Weights of a small mixture-of-experts language model, trained from scratch on English Wikipedia.
Size: 8 layers, 77.8M parameters.
Training: a variant of Adam for the experts, 439M tokens, 5314 steps.
Below are experts of layer 2 (counted from 0) of a mixture-of-experts language model. Rows are named router (the router's row for the expert), down (a neuron's output weights, with its number) and show model dimensions 224-447. Each number is 50 + 12 x the weight over its row's rms, rounded and kept within 0 to 99.
After each expert's rows: "raises" lists some tokens whose logits its average output raises strongly, later layers aside. This comes from a sample of Wikipedia text that the model never trained on.

# expert 43
router:26 40 40 72 59 50 31 29 48 46 47 62 37 34 51 42 52 59 51 51 31 42 44 65 42 58 28 43 41 50 34 46 61 41 72 50 54 65 41 47 28 49 40 65 09 35 64 43 45 33 35 42 60 42 63 57 61 70 39 66 47 40 63 56 74 35 51 42 53 53 48 42 59 75 40 33 35 70 32 40 49 50 40 47 51 45 34 51 40 35 63 42 51 57 42 95 54 71 45 41 44 35 46 52 58 38 62 48 56 62 59 31 59 61 33 54 44 44 67 49 63 63 37 39 46 22 59 53 48 27 54 64 43 55 28 46 59 34 48 47 50 36 62 51 55 43 31 39 60 45 56 51 38 57 59 48 37 47 55 68 34 13 37 52 36 34 26 45 61 48 35 39 70 62 25 50 51 52 49 51 40 35 48 55 49 46 62 55 34 39 41 59 45 45 49 61 56 34 39 65 42 44 44 36 41 45 58 52 57 34 45 44 73 57 58 50 55 36 38 59 32 47 37 49
down0:56 48 68 54 59 37 53 62 51 31 45 63 60 73 70 16 50 62 49 60 58 66 48 72 33 43 62 62 48 52 39 49 46 47 40 50 61 63 58 54 47 35 49 58 60 63 57 47 45 54 63 52 56 64 63 52 60 73 29 54 49 61 49 58 43 33 65 60 50 20 73 65 55 67 39 52 38 53 69 42 44 59 30 59 59 55 49 49 42 40 75 57 37 44 39 55 57 50 48 53 59 41 46 46 40 63 56 43 35 40 37 66 53 43 45 59 67 40 60 43 41 53 53 40 57 35 63 65 54 41 55 57 25 53 54 42 29 42 81 59 49 42 73 40 51 22 47 52 65 51 13 41 54 74 37 27 38 53 53 52 53 52 57 43 51 64 33 44 54 54 77 49 37 62 25 38 55 35 53 75 44 37 38 60 55 53 41 54 37 60 66 58 63 51 44 58 61 44 45 35 23 42 57 54 59 77 30 49 50 72 49 58 33 46 39 44 50 52 27 68 57 32 33 44
raises: ",", " ", " in", ".", " for", " on"

# expert 15
router:54 32 59 42 48 56 37 36 61 64 46 72 52 28 59 45 37 62 55 49 56 42 62 35 23 54 40 38 44 61 64 38 46 36 75 52 29 55 44 30 48 51 51 51 50 55 29 65 67 44 52 48 55 37 60 42 75 55 40 37 35 47 59 54 59 39 50 55 64 70 49 41 56 65 48 40 46 53 34 43 35 50 62 57 32 41 49 44 56 40 53 48 45 47 57 70 39 62 44 39 49 60 57 56 51 45 48 27 55 61 37 27 42 49 37 48 30 34 54 36 54 48 44 35 44 56 55 50 44 32 59 80 59 29 38 42 58 40 49 57 49 42 50 40 50 49 56 47 56 39 42 58 37 28 78 46 26 40 51 44 56 44 24 80 55 53 36 42 44 37 48 47 65 72 30 46 67 63 44 51 52 73 47 41 70 45 65 35 41 49 44 57 39 56 39 49 46 54 43 39 38 46 43 46 48 60 33 40 44 53 65 49 73 29 42 64 65 44 57 58 43 35 46 39
down0:31 41 53 40 40 71 56 53 54 62 73 48 72 45 38 47 46 45 66 39 30 51 37 55 62 45 71 66 64 69 41 31 51 50 56 40 45 57 19 57 63 54 66 29 54 66 65 46 51 51 57 46 48 55 38 64 33 23 57 52 50 49 38 48 44 53 22 64 29 62 34 38 58 60 53 54 59 33 59 50 45 45 71 56 53 51 56 46 74 75 56 55 52 43 53 36 40 46 62 36 46 64 66 47 61 50 49 40 51 59 40 40 47 63 55 41 63 50 28 54 39 22 59 51 56 48 41 60 64 55 42 40 64 55 53 59 76 54 48 45 41 61 42 49 38 53 34 41 33 36 70 61 50 44 59 46 55 46 50 41 49 49 61 51 59 54 48 43 48 44 52 55 69 37 60 49 67 64 56 40 71 78 40 44 31 52 43 33 35 41 34 62 53 49 67 55 40 51 53 59 68 65 40 60 38 41 63 48 53 74 64 43 62 40 49 38 44 61 51 39 55 39 62 54
raises: " |", " |\n", " "

# expert 35
router:68 43 48 19 54 66 42 44 44 22 38 64 39 53 58 63 37 59 38 54 46 43 61 42 56 47 43 66 57 50 65 39 51 48 58 45 36 48 49 39 34 41 39 29 40 42 43 71 55 51 39 53 33 44 52 47 67 50 40 40 36 44 46 45 52 46 50 52 43 38 61 59 37 51 37 48 43 55 38 32 38 78 63 59 33 50 55 52 37 22 54 57 51 67 54 52 58 56 59 34 42 54 62 45 61 47 56 35 81 91 43 35 52 36 55 61 54 30 50 35 46 53 53 46 25 46 44 58 54 41 65 62 60 38 48 39 67 45 45 54 34 41 64 62 63 50 62 54 55 45 44 49 26 49 65 43 30 54 35 45 56 27 29 48 66 49 20 59 58 42 55 51 66 82 11 31 48 37 59 41 46 48 50 50 46 44 77 44 30 50 46 74 34 53 63 35 61 78 37 33 45 47 30 62 60 43 51 66 31 35 49 31 69 49 47 63 51 64 49 72 49 38 46 47
down0:28 53 44 63 61 62 50 49 40 33 42 32 22 39 45 39 76 54 49 56 46 47 41 67 42 68 39 49 40 39 34 52 57 59 59 47 40 61 50 56 54 66 70 75 46 72 29 41 48 61 39 43 27 55 55 59 41 30 65 46 32 53 40 57 42 47 48 52 35 57 62 60 56 49 55 33 63 27 61 28 70 54 65 30 42 61 61 57 40 44 67 43 29 21 70 54 45 43 55 39 61 55 43 56 59 53 55 43 38 55 49 39 39 45 60 58 49 52 50 64 61 55 50 70 58 36 53 39 56 43 38 40 61 42 60 52 67 60 73 51 61 53 57 39 45 46 22 39 68 53 55 44 57 76 26 35 64 51 42 53 60 53 40 48 45 51 64 35 36 31 39 55 64 19 53 52 56 73 26 45 49 54 51 46 64 55 61 67 50 76 42 42 42 60 41 49 34 41 42 55 59 44 77 50 55 61 60 41 56 75 51 57 56 66 44 47 46 54 54 45 55 50 62 66
raises: " ", ",", ";"

# expert 41
router:43 30 29 40 58 49 38 31 53 35 42 54 55 44 46 44 31 56 49 38 61 60 68 60 41 54 50 35 41 47 53 46 59 37 44 39 47 54 31 44 53 51 46 51 40 44 56 47 49 39 28 48 30 40 67 63 65 45 50 43 20 62 52 49 54 31 52 41 60 73 59 38 50 58 42 44 28 51 48 48 57 62 48 61 40 52 55 44 52 35 65 49 58 34 63 54 65 47 58 45 33 63 55 52 70 48 40 26 77 65 39 23 41 39 34 36 32 31 55 52 48 72 39 54 18 45 41 51 56 64 56 61 35 34 58 45 55 22 42 66 49 44 45 54 65 30 39 60 61 43 31 76 39 35 57 38 46 61 58 48 39 44 42 41 61 38 51 57 33 28 52 41 62 62 37 43 46 53 59 43 39 42 42 63 47 47 47 59 47 69 51 60 33 58 75 41 50 59 48 49 38 59 62 61 58 41 63 60 51 41 46 25 77 51 29 51 54 46 54 36 16 42 54 41
down0:40 64 58 46 39 29 70 57 42 28 55 49 55 48 54 54 43 50 61 65 59 50 33 46 63 58 51 36 46 37 23 50 60 53 70 27 45 31 52 23 66 60 59 36 50 46 58 37 46 51 43 52 50 66 47 68 39 46 40 47 45 24 40 34 70 71 73 87 63 53 47 41 53 56 55 37 50 46 46 74 67 55 46 52 41 51 38 56 62 44 46 66 52 32 37 52 23 28 52 61 53 41 48 31 66 59 30 45 59 31 59 47 70 66 36 33 38 43 46 55 52 41 79 58 47 53 57 30 53 47 17 53 54 46 60 49 51 51 52 22 57 35 66 56 42 60 50 52 32 74 49 71 36 58 70 38 58 55 36 55 49 43 40 52 62 34 33 48 43 55 48 39 42 26 44 53 44 66 35 32 35 67 57 55 45 66 46 62 52 55 75 37 52 58 61 62 59 71 37 53 34 63 50 58 61 43 49 59 35 48 51 66 42 33 29 30 42 53 58 46 58 33 60 57
raises: ",", " ", "-"

# expert 47
router:42 25 41 45 78 39 56 45 58 62 44 64 45 54 53 52 35 67 31 61 62 35 46 49 22 49 49 46 37 69 49 33 52 37 64 38 45 39 25 39 41 49 45 51 49 40 35 56 51 58 35 32 30 48 53 46 53 39 49 47 34 52 70 53 66 32 41 49 56 54 58 48 22 60 39 56 34 53 51 45 34 47 44 46 56 41 40 32 58 22 62 50 47 46 73 47 62 46 63 46 46 53 56 51 90 39 65 42 70 58 36 31 49 50 51 45 43 34 59 60 47 53 50 48 52 40 48 53 38 48 63 67 49 46 50 42 49 47 58 47 45 57 52 43 54 58 43 30 63 51 30 33 50 53 76 57 51 27 58 42 58 37 30 46 63 57 24 49 25 58 65 58 43 73 46 47 60 61 31 56 20 25 28 49 50 41 78 56 45 33 71 57 25 52 77 66 53 52 34 53 48 40 53 50 52 50 67 52 42 45 53 45 70 56 51 64 52 44 42 36 48 52 62 61
down0:53 55 56 60 78 47 59 41 34 39 55 46 13 46 79 37 58 52 44 55 29 58 37 36 50 25 50 38 42 45 65 49 59 56 42 41 56 53 50 52 56 45 52 48 47 40 49 45 59 52 65 63 50 55 55 42 51 40 67 41 51 48 67 35 66 55 61 59 45 45 38 36 17 66 42 60 38 58 56 53 79 46 48 40 51 38 44 27 52 38 71 58 63 34 74 64 29 32 57 37 59 33 64 46 47 28 51 49 53 28 64 55 50 24 64 66 50 67 56 45 42 54 59 32 64 44 74 24 39 67 64 39 59 43 62 27 50 29 68 50 42 59 46 50 38 31 64 46 52 50 76 41 56 56 46 44 36 50 39 47 65 53 38 54 68 47 63 40 46 47 65 51 53 49 53 68 63 38 33 56 40 37 56 46 52 34 57 61 52 35 44 64 45 57 40 71 32 52 58 63 68 66 46 45 67 48 55 40 49 45 65 52 63 66 59 47 44 57 60 54 52 64 56 30
raises: ".", "0", ".\n\n", ".\n", "–", "00"

# expert 23
router:62 49 42 54 64 56 30 47 43 41 30 73 40 51 59 43 45 55 45 36 51 56 74 34 52 41 37 47 46 51 62 46 58 51 37 43 47 57 48 55 43 57 56 54 00 53 54 57 52 34 53 37 48 45 49 57 76 67 52 48 34 60 52 45 70 45 54 44 35 30 62 48 29 48 48 39 39 52 34 26 44 60 44 50 48 30 33 51 40 29 59 41 65 60 49 46 67 68 56 73 41 62 41 47 48 42 43 43 57 76 72 46 52 45 53 44 20 33 54 37 63 66 44 43 46 40 66 47 59 41 59 47 46 37 44 59 47 36 66 50 38 43 58 65 67 33 58 43 47 50 23 55 35 51 48 61 55 67 30 49 58 23 43 65 54 49 32 51 39 57 46 50 66 71 18 42 39 18 65 62 45 45 30 48 45 51 47 51 43 45 53 54 40 51 74 48 67 54 49 57 43 47 27 44 70 47 56 59 16 44 36 45 74 48 50 53 67 48 35 38 46 37 50 48
down0:53 47 31 51 41 60 31 48 51 32 43 72 51 51 23 68 61 73 52 64 60 41 80 50 43 48 72 29 54 37 36 49 61 60 43 36 54 44 42 40 39 64 45 27 33 26 69 74 30 59 33 61 50 38 51 54 50 31 41 53 31 28 57 79 47 55 75 52 58 33 48 58 55 57 54 66 58 47 40 47 55 60 45 74 47 32 54 63 62 41 54 33 51 41 53 41 53 29 46 63 46 41 53 29 43 48 61 64 43 45 50 43 58 74 67 45 64 46 57 59 43 27 50 62 41 40 48 50 23 68 45 67 45 45 44 58 55 54 42 65 41 53 51 47 55 56 49 48 48 43 25 49 66 69 41 42 46 59 52 60 63 53 36 29 81 41 56 35 31 68 79 47 50 71 44 70 48 48 56 36 41 32 34 49 53 51 57 71 50 54 49 53 41 38 37 65 49 60 52 70 54 30 61 54 49 50 50 69 47 59 54 23 62 68 41 41 50 51 42 65 36 71 61 64
raises: ",", " S", "-", " "

# expert 40
router:65 38 54 54 61 42 42 36 53 39 64 58 49 42 58 65 28 53 46 59 40 43 76 46 37 37 27 40 41 38 53 43 58 52 51 48 53 48 31 42 17 46 45 51 40 50 41 38 53 53 16 84 19 45 62 51 54 61 44 48 43 55 54 46 60 45 57 40 60 69 63 51 42 59 29 68 43 57 44 55 45 54 46 53 49 41 59 47 27 41 72 46 48 64 39 59 77 58 56 40 63 53 49 40 48 54 47 41 52 63 54 59 35 51 57 48 49 39 39 37 44 69 55 48 55 29 53 45 44 40 45 62 52 31 54 52 37 43 52 50 28 59 49 74 44 40 38 55 50 49 38 58 42 51 48 57 41 71 33 40 55 26 40 61 43 55 35 48 54 57 69 57 57 48 52 46 45 28 50 51 45 29 39 55 45 42 53 53 52 52 43 66 37 58 64 29 47 69 38 49 28 53 45 40 57 59 69 75 38 41 22 47 58 38 51 44 51 58 37 52 35 29 56 53
down0:72 60 56 31 44 68 60 51 57 37 47 49 55 77 36 44 70 53 59 43 41 53 48 30 27 37 34 50 66 27 62 58 58 29 67 49 61 73 42 38 46 55 53 66 40 47 69 45 58 44 45 35 34 47 31 50 51 49 47 48 71 67 48 57 67 45 49 48 64 37 54 49 41 48 85 42 36 57 36 46 57 58 49 43 62 51 57 28 55 35 60 84 57 49 59 49 66 40 37 60 42 56 60 29 43 60 50 55 44 35 55 53 31 51 32 36 41 76 53 45 60 49 66 54 57 65 54 44 85 50 30 39 51 41 47 45 50 40 39 39 54 39 37 54 52 60 42 32 62 36 80 37 50 60 45 43 29 45 36 39 55 57 24 67 48 49 53 47 30 39 61 61 54 50 68 55 59 59 77 80 61 50 53 41 44 32 39 69 57 51 54 63 66 63 39 51 55 19 44 46 43 51 49 48 55 53 44 47 53 29 33 62 48 44 39 57 61 34 56 33 32 49 41 41
raises: " and", ",", " in", ".", ".\n\n", " with"

# expert 39
router:49 26 38 64 65 39 47 54 52 46 58 50 37 64 67 57 30 60 52 57 54 56 67 40 54 48 33 45 59 73 51 31 47 40 52 48 64 61 40 46 47 71 40 62 39 11 22 33 56 39 38 61 47 35 50 40 61 30 43 27 33 67 61 53 44 44 49 35 61 54 40 49 45 47 53 48 34 45 45 43 29 57 65 68 51 44 64 36 41 42 54 38 65 53 58 57 55 50 54 59 45 59 28 49 69 42 52 40 58 58 45 33 53 42 41 33 34 57 51 67 51 50 54 50 51 47 49 42 38 44 62 34 55 38 37 44 45 40 52 50 36 56 66 47 70 19 40 52 40 58 42 43 48 38 48 67 42 44 56 47 63 45 20 47 47 87 43 46 33 48 67 57 51 75 41 41 44 46 59 50 00 38 55 41 53 48 68 44 42 37 47 56 46 60 43 44 33 53 44 53 46 65 31 59 68 48 69 39 43 39 34 55 55 34 31 56 55 52 45 49 40 29 52 39
down0:37 50 46 49 54 51 38 47 68 47 53 53 47 50 45 52 24 53 61 49 43 34 56 47 53 16 65 23 62 54 46 46 36 43 53 39 55 66 54 23 43 61 57 49 42 52 44 62 40 48 50 38 41 34 54 37 50 56 49 34 43 48 65 65 73 54 42 29 38 47 47 33 57 44 64 35 32 56 63 32 52 43 56 63 49 65 47 46 49 40 45 67 34 54 53 52 67 64 20 29 64 58 50 67 55 44 52 54 49 53 42 61 41 50 40 64 32 59 40 53 63 51 69 65 54 68 36 41 60 64 77 47 81 66 69 53 55 51 71 42 55 72 66 59 60 56 59 57 43 44 53 61 43 39 38 32 39 83 55 63 52 60 54 58 30 33 47 53 43 50 48 50 53 35 50 43 81 31 54 51 47 48 58 56 47 48 52 48 33 67 29 44 67 46 40 41 52 60 40 61 45 51 41 54 32 58 46 36 67 40 49 67 40 59 52 51 54 55 57 56 52 59 38 45
raises: "-", ".", ",", ".\n\n", " and", " "

# expert 16
router:48 25 50 52 44 42 37 37 49 54 60 78 53 48 56 72 23 53 52 53 51 37 76 53 39 47 44 39 26 53 59 52 70 55 57 41 40 30 51 41 36 33 42 35 46 50 33 33 47 41 24 61 30 36 68 53 47 31 44 49 38 72 71 46 74 33 56 30 66 50 52 47 53 63 48 54 42 64 41 47 45 59 50 53 40 34 63 44 41 24 68 62 62 74 58 55 68 44 51 37 51 49 43 47 67 40 47 32 53 61 36 33 45 55 44 54 46 42 54 34 51 53 50 44 58 52 54 62 32 42 32 55 46 39 51 46 45 42 64 49 31 49 62 47 69 26 35 40 60 53 30 47 54 38 50 47 31 52 58 52 58 41 28 60 37 53 26 60 54 55 46 61 52 55 24 63 49 51 41 38 34 34 51 45 44 41 51 55 36 33 36 58 35 60 58 27 48 55 38 51 35 49 40 49 46 54 40 59 70 74 48 49 58 44 54 43 46 60 55 37 31 34 51 40
down0:47 42 47 53 49 66 47 65 59 41 40 39 61 52 37 64 48 51 61 65 61 47 46 82 39 39 53 44 52 56 67 51 57 55 41 48 40 47 61 37 62 59 50 47 57 50 61 61 48 40 52 52 43 36 51 47 31 52 44 37 58 43 39 35 42 43 35 56 45 39 44 58 59 53 25 48 47 50 47 40 58 50 41 45 34 63 68 61 21 59 37 52 59 78 52 38 59 48 61 40 76 63 44 45 48 41 24 74 47 78 57 31 57 64 59 45 48 67 59 60 51 61 34 48 78 63 56 62 60 55 37 39 62 58 59 53 58 52 29 47 36 46 55 69 58 68 43 33 52 48 45 62 32 50 53 34 45 46 47 57 40 52 39 57 47 49 40 42 49 40 35 46 57 29 41 49 57 47 47 39 52 59 44 41 67 58 63 20 34 62 40 54 46 46 58 50 40 69 47 35 48 38 43 57 55 51 44 64 54 36 29 43 55 42 65 31 40 71 51 37 46 23 63 45
raises: ".\n\n", " to", " and", "."

# expert 0
router:49 34 35 51 57 39 44 41 52 62 48 62 29 47 42 50 55 54 45 41 47 35 53 45 50 56 54 33 33 31 37 50 44 48 38 42 34 48 41 51 38 49 52 40 40 30 64 35 39 43 28 59 60 48 76 63 72 54 28 61 38 36 46 59 71 58 66 57 53 45 51 37 43 71 52 51 46 56 39 56 38 29 64 49 52 38 44 56 55 28 61 49 53 58 52 60 54 57 55 70 58 33 49 69 54 35 30 54 58 45 44 55 55 43 33 57 42 41 70 28 57 58 19 54 55 28 49 48 54 44 48 57 56 52 30 57 38 43 64 67 48 68 46 69 64 34 50 53 48 69 46 43 30 49 52 58 47 47 57 50 33 31 47 55 47 51 43 52 49 60 52 39 64 56 31 39 44 68 67 17 36 24 49 64 32 57 44 91 41 31 51 51 33 37 50 55 20 45 34 80 40 53 34 41 55 48 68 49 51 64 46 33 79 61 59 65 55 51 36 54 41 28 38 33
down0:53 40 51 43 48 53 45 41 43 44 57 44 43 53 34 50 44 33 49 48 45 58 52 57 37 44 38 78 65 54 66 57 57 62 50 69 69 60 60 77 39 62 54 52 59 30 41 79 65 42 35 59 45 70 54 54 53 52 37 46 38 54 41 46 59 54 41 42 37 38 39 47 41 31 25 44 48 39 50 56 41 65 52 53 46 50 54 36 64 47 38 41 49 67 64 54 42 61 53 67 58 71 49 61 23 40 56 40 59 54 16 44 54 31 70 42 44 55 56 41 58 36 51 32 44 67 42 44 46 68 43 36 63 64 68 37 46 63 40 46 55 62 58 29 44 46 49 34 35 43 43 58 40 30 36 68 40 68 33 33 43 61 72 52 51 68 38 39 40 53 71 37 72 46 85 64 45 52 59 43 76 73 61 64 82 59 31 45 26 29 46 48 63 72 31 59 33 57 64 58 43 51 55 64 53 39 64 64 46 49 63 58 34 55 68 54 61 41 54 59 50 57 49 31
raises: ",", " in", ".\n\n", ".", " |", ";"

# expert 8
router:47 65 57 56 75 53 71 50 29 52 32 56 40 53 69 56 38 56 50 64 50 61 50 57 30 35 43 40 17 59 48 56 52 41 43 55 36 59 44 54 46 52 59 56 36 44 50 65 43 48 57 56 45 43 52 58 47 40 42 36 53 49 65 47 60 36 53 41 66 66 70 51 40 51 34 62 34 53 61 37 59 51 48 62 29 43 26 49 52 27 63 47 63 72 68 54 62 48 57 66 58 54 68 38 73 49 45 41 45 59 48 43 60 36 30 57 69 36 64 31 12 51 41 13 38 21 33 33 35 22 28 76 60 39 53 28 52 55 53 72 32 36 53 52 58 45 52 70 64 27 37 47 53 42 67 42 40 41 44 63 44 43 50 66 65 28 56 36 46 39 56 31 48 61 33 22 54 37 42 35 18 39 41 41 35 47 54 38 52 31 47 55 44 64 48 47 50 51 47 57 39 35 37 51 45 36 52 68 32 50 49 45 65 40 41 64 49 67 50 59 36 43 41 51
down0:34 65 45 72 67 58 47 43 59 54 59 55 55 48 59 45 37 58 53 55 67 63 27 57 72 56 53 39 48 57 39 54 42 33 48 48 53 50 61 53 51 53 50 44 47 62 33 57 29 35 47 64 47 31 42 46 45 58 48 37 49 55 69 35 30 42 71 75 40 81 65 50 17 40 25 28 51 40 45 56 39 53 14 68 46 60 63 49 30 35 59 53 43 49 66 41 64 58 54 53 39 42 58 52 42 72 68 46 37 47 40 59 38 47 23 33 46 62 37 61 37 62 52 66 37 53 53 55 26 38 61 49 45 40 73 33 47 50 62 48 56 47 62 47 33 39 50 42 60 38 66 50 28 44 44 50 66 57 49 51 45 71 38 37 37 62 48 41 48 85 52 40 51 46 55 54 63 56 64 49 43 66 45 48 52 45 69 39 43 65 40 68 42 45 54 66 56 51 51 36 43 43 46 50 53 53 61 21 63 32 47 62 72 55 51 49 61 24 51 52 62 60 46 61
raises: " and", ".", ",", "'s", " with", " |"

# expert 20
router:52 52 45 40 64 63 39 32 56 26 49 58 45 44 50 54 45 58 55 61 55 43 72 44 47 36 35 55 47 41 65 48 61 45 39 55 65 51 32 46 28 43 45 26 29 42 45 55 48 53 15 56 32 34 48 50 63 40 50 43 40 49 33 46 58 43 52 39 48 45 52 55 45 41 22 65 35 46 51 45 45 66 49 52 38 31 32 53 29 44 74 41 52 49 57 42 61 63 50 51 49 54 55 44 59 52 56 42 57 80 64 41 51 35 63 51 33 40 41 40 42 54 50 56 35 36 54 40 49 37 59 50 56 39 42 54 40 41 50 64 31 49 52 67 57 38 46 58 47 48 33 60 33 60 44 66 40 65 27 34 64 23 46 49 50 48 36 61 51 64 60 41 59 69 30 38 53 09 64 67 42 24 33 66 52 53 60 41 51 44 44 51 42 50 65 33 72 61 42 59 47 37 19 45 59 43 78 69 32 16 41 53 72 44 52 52 60 52 34 51 41 33 51 47
down0:29 33 33 69 17 54 43 33 63 53 49 44 24 66 35 55 43 41 50 58 49 44 71 60 60 52 56 51 33 52 39 48 47 41 58 58 57 59 52 39 83 53 46 72 56 40 56 56 43 54 39 55 52 38 57 61 43 68 49 59 58 47 33 47 51 63 60 47 51 37 60 12 40 33 64 59 53 40 40 64 50 76 70 38 66 61 71 41 44 57 49 52 59 43 53 44 29 55 62 49 36 54 69 65 52 69 51 43 67 63 39 43 48 63 53 61 59 46 57 55 57 36 31 40 43 69 48 46 57 51 54 65 45 47 35 60 56 37 52 51 59 63 48 44 41 31 40 41 29 54 41 68 22 35 64 63 45 46 57 52 36 66 41 49 43 43 70 51 36 52 36 38 68 49 32 55 51 45 59 58 04 74 46 42 48 39 43 69 44 55 52 59 47 60 38 55 44 55 67 69 46 50 45 28 55 48 56 34 48 75 39 57 68 67 51 61 45 54 54 37 66 45 37 66
raises: ",", ".\n\n", " that", ".", ";", " –"

# expert 9
router:52 51 65 60 68 46 37 46 47 36 58 51 38 53 61 51 31 78 59 51 34 53 42 39 48 30 40 50 48 61 47 36 48 57 54 64 36 80 30 46 33 38 37 57 25 45 45 76 63 47 49 52 43 52 54 76 56 42 37 39 53 35 65 45 66 32 44 37 73 68 53 34 34 52 40 55 39 36 36 41 39 54 39 76 35 48 49 39 49 30 56 39 59 66 70 58 74 72 55 53 30 40 47 24 60 45 38 46 56 54 53 45 55 53 41 55 53 47 61 48 48 66 38 40 37 11 47 56 46 45 42 89 38 47 50 41 51 54 49 50 44 36 45 47 58 53 48 69 68 51 37 80 33 48 82 57 59 42 71 51 68 53 44 75 63 55 48 58 53 50 69 35 62 55 43 31 63 47 44 48 26 32 49 46 50 40 68 46 44 25 47 54 42 64 50 42 52 40 28 53 31 39 50 36 39 46 47 54 40 48 47 42 61 50 23 50 61 61 56 61 44 38 37 53
down0:43 53 41 60 50 50 58 66 29 47 58 53 71 34 57 41 62 39 60 64 33 48 78 53 39 52 48 66 47 68 47 52 42 43 44 53 49 20 56 68 50 50 63 51 59 48 57 78 45 37 50 46 59 56 50 56 51 34 47 48 51 51 42 40 49 75 49 21 29 41 19 64 61 64 46 52 49 32 42 44 60 49 34 81 54 56 47 49 52 53 57 41 53 53 46 52 48 63 47 42 63 53 23 70 55 41 46 46 56 70 50 68 46 59 34 63 23 34 66 51 61 27 52 47 46 58 52 50 47 50 51 47 51 32 57 57 38 38 41 59 53 50 52 51 52 49 53 45 47 62 63 65 52 38 51 54 49 43 63 57 51 60 25 52 50 58 32 52 72 34 34 47 38 60 44 36 49 50 45 32 45 49 40 78 48 47 49 44 21 75 40 45 58 52 48 51 57 54 40 61 62 67 59 22 43 58 37 71 46 61 46 39 59 40 63 40 56 27 59 76 53 42 51 38
raises: ",", " in", " and", " on", ":", " |\n"

# expert 4
router:32 29 49 67 67 38 42 47 40 39 28 70 44 63 68 61 39 42 39 63 57 47 57 48 44 42 34 35 43 55 44 48 45 22 61 50 55 46 57 32 49 58 38 65 38 33 50 30 51 43 41 78 42 27 52 41 55 36 25 42 38 64 53 36 56 46 49 42 65 56 48 59 39 45 45 49 42 59 36 44 26 66 68 52 46 43 45 58 46 44 67 47 49 59 58 62 58 40 40 48 49 52 47 37 54 40 54 52 41 48 23 53 43 51 54 47 28 64 44 52 36 47 56 37 43 48 45 40 31 33 60 35 56 39 39 29 52 38 70 58 24 43 75 52 56 32 61 68 49 45 50 40 55 29 47 44 32 39 39 59 44 48 42 58 69 56 48 48 35 37 42 40 70 59 39 31 53 38 58 54 18 43 62 39 50 44 54 45 43 52 45 59 63 45 50 57 35 60 40 63 60 43 25 53 65 41 55 63 38 49 36 48 73 50 36 71 58 55 60 56 39 15 53 46
down0:58 52 40 26 40 50 59 43 34 55 44 61 58 57 46 45 42 47 63 35 61 51 64 44 58 48 46 60 60 42 50 71 65 43 59 52 65 42 66 56 32 39 63 48 58 48 48 54 23 65 55 41 71 63 38 52 40 37 64 53 71 68 62 51 57 69 44 57 40 47 58 49 44 22 58 28 48 49 57 43 39 52 58 31 50 51 46 59 52 58 62 53 23 60 61 38 30 56 54 71 53 71 44 56 57 41 62 39 44 32 52 60 52 51 55 74 46 45 44 47 66 38 48 61 66 66 65 37 38 60 52 60 65 50 70 66 52 35 72 28 35 41 64 46 52 41 49 59 46 45 43 53 49 44 36 61 41 70 44 49 47 53 49 52 51 54 56 51 56 69 53 35 31 27 55 55 34 56 44 69 67 52 36 48 54 56 60 47 36 48 60 70 63 47 74 38 58 58 29 48 48 47 55 53 57 42 57 35 55 38 48 43 25 56 48 59 52 46 53 60 28 71 69 36
raises: ",", " and", " in", " to", " on", " of"

# expert 12
router:46 39 51 55 53 66 43 52 55 34 54 68 32 45 60 63 53 73 31 65 45 53 72 39 53 29 41 50 42 41 42 50 43 28 74 45 24 44 39 45 50 56 41 65 40 48 49 68 50 32 46 62 51 37 56 40 49 52 51 43 52 50 54 53 66 54 64 35 63 69 61 42 59 49 51 50 45 53 46 31 46 45 41 63 45 37 46 41 50 26 63 57 46 75 75 65 53 51 50 75 33 64 53 34 63 26 41 59 63 64 45 52 34 66 39 57 28 53 56 52 45 47 42 33 49 46 56 32 49 46 49 51 54 53 39 44 57 46 64 59 47 44 62 23 58 53 49 63 55 47 23 61 49 34 50 53 36 43 48 49 55 46 20 43 50 56 42 27 38 40 57 27 54 57 36 36 64 39 72 52 42 66 39 33 50 31 48 54 18 44 42 48 58 59 47 39 35 51 56 85 47 39 37 44 60 40 35 42 26 48 27 47 75 54 24 59 63 56 47 56 36 21 43 59
down0:43 24 60 72 41 55 43 44 56 44 40 52 31 50 43 39 42 35 57 59 16 56 69 40 67 52 46 71 34 34 68 64 80 55 50 58 58 70 44 60 47 55 38 40 51 42 75 59 43 26 22 53 28 25 61 55 51 37 47 53 53 34 49 64 60 54 32 38 43 31 51 21 45 55 23 55 71 62 34 38 50 57 48 58 42 56 31 37 19 44 53 59 56 54 41 59 39 48 60 50 49 44 27 53 33 43 56 52 63 61 52 15 49 51 54 53 50 58 41 44 26 50 23 40 56 63 63 62 48 63 61 74 23 47 59 79 47 53 61 69 56 56 46 53 39 47 35 42 43 55 36 59 54 52 42 68 48 51 47 55 42 61 52 41 47 37 51 48 46 40 39 47 54 50 51 59 35 55 37 52 59 54 34 61 54 48 49 65 39 58 40 46 41 57 54 43 57 53 47 35 63 50 36 59 42 64 59 51 59 55 76 37 49 48 56 31 47 73 45 40 39 36 48 18
raises: " ", ":", " (", " -"